From a checkpoint of a small mixture-of-experts model trained on Wikipedia.
Experts: 96 experts in each of 8 layers, 64 tanh GELU neurons an expert, a sigmoid router, a shared expert of 64 neurons.
Below are experts of layer 3 (counted from 0) of a mixture-of-experts language model. Rows are named router (the router's row for the expert), down (a neuron's output weights, with its number) and show model dimensions 0-95. Each number is 128 + 32 x the weight over its row's rms, rounded and kept within 0 to 255. Numbers have three digits each.
After each expert's rows: a language model's description of what the expert responds to. This comes from a sample of Wikipedia text that the model never trained on.

# expert 28
router:132125127118106102118142078121138160204089124169130178140157105163100114142138122054208102129103127118154082117089112098143140137112173158108139160069146188184087132142123165166117072070127142117114140158104135109161131145078120107143108145117092136106125137143251134181137154137129142078
down0:168145170127195090047107101137122061144105120090157139166083094195114200139176140151105167154139084096136139105152076111094114117165133081103146091146122118125128185111148129126119070145100079161123136151152112116069119118140147125187148148165156091142123083130138179110151118194088140145
down1:145150084120122129146170119141119154125138135161089160145139159153140102128113102118078140112125101174127160072131105180159154132181080081084131101051073115159185155099115112153112121137101124102081114168123068115118058127107139164103125069116080047148175136146096093104154148079065095140
down2:105098111137118151132089189090132062116135102109129194176119172115087086080145164144107095114130198150089139115136116140108075150114098117109169119114145110166124141143079106148173147142115114104096162174191114068164117138154145062166077131059128094113069143143125082149088134105162118080
down3:093085080167120141110062126105158153145143171056116086140108099109144168155118179121170113095155104150137159116133206131149141071114111150112119109053066070136146127092105137095093099117169082087106111117069142136108107069116131073167169137126164120149133182124142134102076124101166132115
down4:083067174135136138196156150181155118103129075111106102084134080093103138120120149131164165114132159109097112109162150095141092149087150111131105153115159100108150111120136104112138108137011163151141185167148090109119137093126156150058158102096145165130177120106117078080078081115138147079
down5:131158156104181122170181181156150124163107105075127140167170112118126139193129133135093160107163067100196132117111158128143132159124120120101166112158078115143108126120079149138157103040104089158080135181108155132088140121087140169106128128161192080150140055131083135102128114104084176109
down6:147125142137166136091079108120137119199148134175129151116111135092153048112119133148068154165116156164116099094052101139117126102122155179147153058144067087140137165104136137151151117225105101142077143091113151097167122108113140116086122109172119117181129141184091174153129070114102140139
Description: Bare space tokens inside wiki tables, usually after a pipe and before a number or empty cell, as in | 4:49, | 339.

# expert 6
router:127175128124103136074187128145124129141106106213130121087101160157121146104151125072142112139094138162104100132159112101070154152118143114157065076146145058157056129139197130096107135102121142123033148154154132147091113104075060110152086108151068139137173126132133096143132133148166147133
down0:104172123101150149078115148194158138125149114137050171118129147127111074167127122095105079118165131104131098147150135150134160132025143130174104115147113124080114112127174128203145116110128144159158182150112138154169141152115093075121151098161168130114067086171098181136173138092190134094
down1:153173138145173115089141099065158179132049074125164092103109158156215162182131109168159118112159126134135160178121139168140124118138136120205073152102140127123092140128171171149162160136146172093107107182120149139101116075140186092118115133104124087139107062145135134095127149086128119156
down2:157141125136124104109155191098085167067136137174128105099096072106165080119152112134128129103080084143125132092152112127134111169159116147159110123159068163132136104157159149139132159106156164142090095142079092093090084126110137142140133103107074014127169118184130093102172195174156146101
down3:196125122122108067105111125116094120114106131126126109098152130110161096142134096162168122115165117141125113066135104110143174123113145141147088181072149078101113078159114109146192077144114194159103156161092167132086144103140137161156124178089165128061139096106073168068143100064160185146
down4:123181084133133113131117121100137094129088149148167117083166127172081051109098089168133109184105145129139119164091212135136088165174099113131100111111161117192148143086141159160148174076171060123134059143090130141141147088141131115093137120145133099114097165102162108170158105115078099181
down5:127117111192097188175084130076112166187155153103096125135085164132131115182114130141112108126085128142081149081188193155102070109132181138172176090155091150132080094149095048112139157159180150080128166132141142122124115143124097112163166113163140150127104157139132143101157075150168125145
down6:094170154098133100091112166118197137088092097114115182162160165134187125158100077144089166079149154091137141102135077091185108113046154161137148125113146149153123164106141079151150068101138109153051149138103158143104145142174141145140174117143145141089101127165154111160095175148179137160
Description: Opening pieces of common words after articles or prepositions, mostly d as in draft, domestic, digital, plus pr, tr, prov.

# expert 62
router:202109144105089106132207063182157097114120138083098096117121180189126111074088171127152149156142084127132120173156107100150093119087092096190138131102157138111104108151172142124131119110123136109143145075119134099103188141130103160143112151080147172168142151162145038174101154115138138164
down0:168131166115056168187100160165101127134149074146110172065074115143133088146172112167142137114194139093136110192054112135115127100109167141149138147110163164144137129140071111125184115133090167085162080138084155173127115158127161109084093151176105183141098138155144095115168102140129144118
down1:141148128141138163128122083079088172090175165158178034159108164114134139120126143066146084146150065164156111121076082147156086129120088110067148102092089083057148124140106126151115142168095131120138152146125104140161138136183145153166104188116104084132127145166092149145146150110161190144
down2:127113213131151105140151126119155146129129049147115098099129151086090167093129143130149196126132152165121126129150068148164154071149077136137163154112109139092131179165155161128155095180122134179079136099144101115156154067158104186154063182098178178111103084108146080149098115120125113134
down3:137106097104060218116073142134166115050115127121157143127161134158116133138111082170107136078171178128190106076167105131089120131100118165121091140120096118142058142164077082133199144099110123151105133158134139138178076127073164101146128126106135131129089119126106152102173165148074120148
down4:124154121082160139198148127162144131178142155123125036079111114113140115119140128101112133156142147139117102127142210162111092100162127143122098105155101105113123084102091054106061128094115110143170132181075106150137111092164161123097128162132155070153154038140089143104125052127145145133
down5:156149149108117062168152116108105091117112155157110153100114114099148083119132145169196122129106094172150095085089117135186147146178117160094069065184146150142100102141156082132150130134161163105107128127079091168108128169155111131079212109058116133127167086123157140085168095087104158119
down6:194105115109143161160141135066121099108135115120193143149111132129182099146131112111161098093142165087158139156123102207141123209138175135135216173137113165168138163104133121059094085127141160123106141117094161109149100095156087116166072142116121144148145086075138096068165116125120093113
Description: The preposition in or on and month names in dated phrases, plus sentence-opening Since, such as in 1918, in December 2015.

# expert 58
router:136126103120083143126159119112117133126120147184047153082116105111100125118128123093146147123116090123105118154148105118120113112124098182148096078070255103123121149179089153101148085133156069086128119146087103109110145148072133133144074111169109136145155175174136109143090180090133076109
down0:150114127148152137163130164175041126107128148091146151123114138117083127087140107133142201183162132100143168148106132104149170111099139150176081149111090092093186122112106139132100148153136174098163163091132141104175147078165134090054087167153154130138203117140111094109134064087189120149
down1:068165175133141114195130161142135156072166146135143192167104107146100126123148087121122146145073151144126168139147135149136146110186112093161144075141121126143076147074109140103078048127118121146154144135169175095138127184126120131154085150161144189117079137099114215097121116065105121093
down2:067141157163095189103111091174151133077110086136116115127112081112135112119185129080107149094112146126129122191112043151134138114139158128182141144102090148106181109092093129151157170065134122137185125142130103176086144121112153144134184085057138123105155148192098185128102125117082163120
down3:159150119116107120125159177139139108115158141139115137107087101159106164129158129133154169133117164162137158094135231081116164126114121166127145207131207138087116184170101135159177130059088067145124161123111150139146122096139118146144112147123136147160104085084163095088201087102111061127
down4:128162163139092090062156072167147100092125086117119158124146117106124112179121151145104153078137138092169127140209111090077152146164089123111152108142166118105127147107179127117107134117126126142074165129142124096113163130080133155100212063079149158121116096140073144059106165184159176139
down5:100081124147173103115138134124142156134075187127133096142117138110118173160078141107153120152144087132121142088092156118190158130139075170142126144083141046120093126104111112163101123116123154080160132131110095155141125173151133083180104046035120164151177092131117121101078198097144115098
down6:167093094116091180169080118142129166147131155111102145144099090133164120222193145122104137130144128137105124170171143127085100113131124162147154136120096089150121118141123089168126088105172174152146140094124152065105123117182232133150191140118183136093088177136142143119132151107072179148
Description: Word pieces ending in t, ct, nt, ot completing verbs and nouns, as in perf-ect, bur-nt, though-t, me-ant, often before to or by.

# expert 18
router:139136117118073162101152161109163123136139145175117239084195131184144155137126165099191123120130138114143150142148141157120091146108147151154048123123116165112142122180122136189129140166130157104024095138120119160145165150092111132117192129074092133106144128085122093159145127128162093102
down0:102105105134087125110128075079105148100100177106150177127150182136143113160094129112128140164199173146102178103186134135143125117119120107138092159085164160084171142127110152099128168136089149196197080091105169111091218115115141077162099109083108141125188108153100109132169123153132143155
down1:185149155147119151142116112100124153108114142115188121122123145155115101055103149140102020166155111153108138150099135180094147064126098071124141101161163180117177221133121159134149111137090145091121109111118138127107117174132104167157132161128073151138078177169145077115113112112094081158
down2:141196137143169129137102121116129155190138120095104107166169129143125136139148127122092107113105101173134172038122118116124092132163162137089125115162124096144090099142159136116165146131111018112162169126155114160162098132174107116167080079150159127121181154151089210161152072154169134089
down3:073055095070128149156109170112107155180113080110108142123133163149168121183099217115120132135124133147186170137114126126144153111182137127107034158120097152078108133118088122180197129115168172132130083103102157140164150125167145126106108146073095125130158108097150135091122125111169100093
down4:103131132156123131085104187073150159137056145125107125199116150148123111161191158143082099131115125150133131160126111116153184141163113156142160143176092155143161135119185147127182142129136130136116161139059186116154110145136195055182117162142097079088139199085107165133086163118121137107
down5:104105146102105147124163094072127097093137121116125143171141151121088145115136121081125103201052070147147168158091116131135126142086163175112116177188120140127128105143110140125107091130161120126188200150084106096067119136185101151195143082149095091193096126100109139128132161149068092135
down6:089147157147085105151085120107056163134191095130142136151201138129093128088165149081140123131105112081135168113119138095117118093137089090111142154105190105086084101101105106140145098076137102105139117160144131043078107081180154117105117069142107104143138085106190116107098173130172105166
Description: Pieces right after a colon, dash or genus name in species infoboxes and lists, like m-acrops, tr-ivittatus, and years in authority citations.

# expert 60
router:128155102132144169111114120155151163133173099169125209137214085140131171139127177167131091100155137157115134135094097070066125151093090164110129159132132141178085130168174110144143102073148094143121151101159160131155165148067155129109184111118136171177124140169150051123120173107138174137
down0:074098051097122145139148091106127090126126073145109135182150111102114183179120081130162121139109153134107129081157136093173117178125131115093149136117120185130082157151082125127147149071140111131124076127192091096141139144137147103129148054111129186183109095079123151096171109130098217143
down1:156110199135059106117153096156145162089068150130175145139164159084123085087127078162070118097180094113134171089207107120107160117149132153174167110169112140150125067124159165141139171141105151109111132140125135115132157149134143085132183070121132099094188099125095179160108129126118116186
down2:056118079069122153064130120163122092064100121117205103136154156122131177086146106150127137129144121108115082081170137108141098174097146103125162125140162137161088138120091171162106146088119115108074168092153110054126150143107090182108061120090145122164165112096077127159132124109091166111
down3:118101194130135178230138104141139142103093115078086157088136136097105145144131172127081078131175085112079160111091107164088079145116148107108119109130177128159113149139121111165152124092153162108102082149104091135127092135114160164146133091198143136149053112127072132117165112165075121076
down4:109118100069111140157066079142107194152114141051108168097148151165142150108133154202151073149134145139148123171129131153175139156160146128114188093112103157102177123169139132167127136096224107088127134075139124124124118108157060154085135139109171123111153083108122072130110149074125139114
down5:132178131081158166129085075174106187137180081145132137162114054113117150144133099115071077145085135106086098097112166144160140093100040079135163162115097156105166148151165125139060100120185183152160145117144164095139109124113113099121139107072164163086134122118157127111124121149161156115
down6:090154133130118147102126140135120083106136111128112181153110146048105111114150111164139137118022161101104189097207088158106132208161160063115081174190114076146063106138148146126120104130126122095131159152107130124122102124150170114146106083146166120147135097100082089116093131143150146147
Description: Forms of be and have and subject pronouns after a subject or sentence start, like was, is, be, had, he, she.

# expert 26
router:153168138092113111101144122125149122163201154168145154150146119198173156151112125106133129121035153090045164096159062138111118140116097116204156079146123100128084120154146142136108125101157150110138134129150152096119189152092108162081068119107050102117179120156128136130098143098118092138
down0:192118082133139167116066163124118127130151183194143161154059167107090109125120151146122152133163132111103184142098138111060126118106110121087115144119167114150167109160141111095177133152134099167112119156135082110131147103143142183092109110026071112083081197170122095143165141140115152122
down1:144172110131148111111138145123117089070152173158181129133140112136159105138195135106165155183115125125126107102177139062100163097159100117159135106163028126086117080118130128146131150187068101112165134148133120144182057129087174135105116070105114118095092136094123121171180178098094133147
down2:053091142164111098127186149158177117103121109152125131136144120091139091143140113156083116095102075139101109137122102139066194137177084125142137128166150168116130129116070221115110084098128115057120168099150121143079144102164086173116094105134163088131150122106075148119061139118139092173
down3:146126035088125081100083099112182133102098169087123086145138122116104091181133134108128131109116168132137065089161177145125091100154145083132142100150132119174181143108108097117124153179143052102080144111164127131188154133156084137099188134142173123129111114202130163143109097172167131160
down4:175121139156118086095140104117144136130104160105103167127107156200139119134180167160126118128192083102181108162091134103181058174164125093109092134130158109117095191089144162117154153107180164134139158117185111070094130104129169111077085134148085100137162142177156133188138082128088151109
down5:160123128103113080146143124182094186119102108102144089124122103112139125142095098133088106130088116159110111103127139118152149176121038114132159138092075163113199124090070141180075153188163160168098100141146042131167097171184109149132136121136074124138180093094149112139164090154154126142
down6:096154105086146064142096135103089142101139107151218089115111123165060123181127120129218124091137112112174209137119102118087119070159103117167169096108050114111131165113142118168146089120110133084160120120153126145093098095084096125114124163123148156107140127126102064140151140169161142131
Description: Lone space tokens before years and numbers after dates or "in", plus word-initial c, k, r, gr pieces, as in c(ousin), c. 1830.

# expert 49
router:143184097107023165123172101119116124121133165188119103132123087211181184166095161145117106086127105113131122138089116130139158084117136109121092083128141119151141132149151147127092144106112136152123082128116104181116203099136111149118114149190137156196166149150105093139108123049132079151
down0:179171135161104170118135122107095095072152114073088071166168150139176105122090130080112120131133087136147133169182149114175123167049129144143143180116100128116131206100161112109228135127123128104181178148160081082124148092113145128159139157121141196131132103128093159103137143140140126122
down1:089173152128125155172104112123062161119100122090083140132145135196133126117113113098108169149094114179085166046132106155103181079148150160139122176070216172084149105102123173142079149143110104162146087116086140162142141148116179141160140135158119130108089107109077183124140130113112140083
down2:114155120200071110120099126118153144127096136122136066130152160156158121099157133158092169162095123169144148157153089145108177214104055135114137167167111122089144107120151152081136161094134127159072120118098073127196124116107141187113142083131186161131116149172094164108150100079124076165
down3:124136149110152106139187121140065055085108144113117126136168203143122174165174105140140143111101100123106123165116128092079147132138134148139112133090154142093115083129103160115095084103176097161197117153106171065103102106119161088186104154106193184094160153071168148190121117106121137111
down4:113144112095086073255139131123107181136140156139137130150156144103136174117171128138123142130181100150140086116089131109144119198130117119152180166126184105103121096070109095168151097187094097126113101154112084140175103126116125110119134136144133127113141072140124146156126166149094143122
down5:170107074125098155120172076074111116159106128098123109146151170102045083118178090146211108096157109138114040146140131136087150160147081073129107153150094107134147118084131103176148152114104140129128112135141143149088109112105106212110201113139130150085133151075143092119112093141121128149
down6:116071197148157131199148148099152138094105151120132118162052137143133150120159147062121096126157147164158140126051182066191103097145149169138135121088173126095150149094090169101101087127156054127143124162088169103166172114145112121124153115143147107128085078139130120092127124084112097152
Description: Prepositions linking nouns, above all "of", also in, about, among, between: Order of battle, Places of worship, allies of.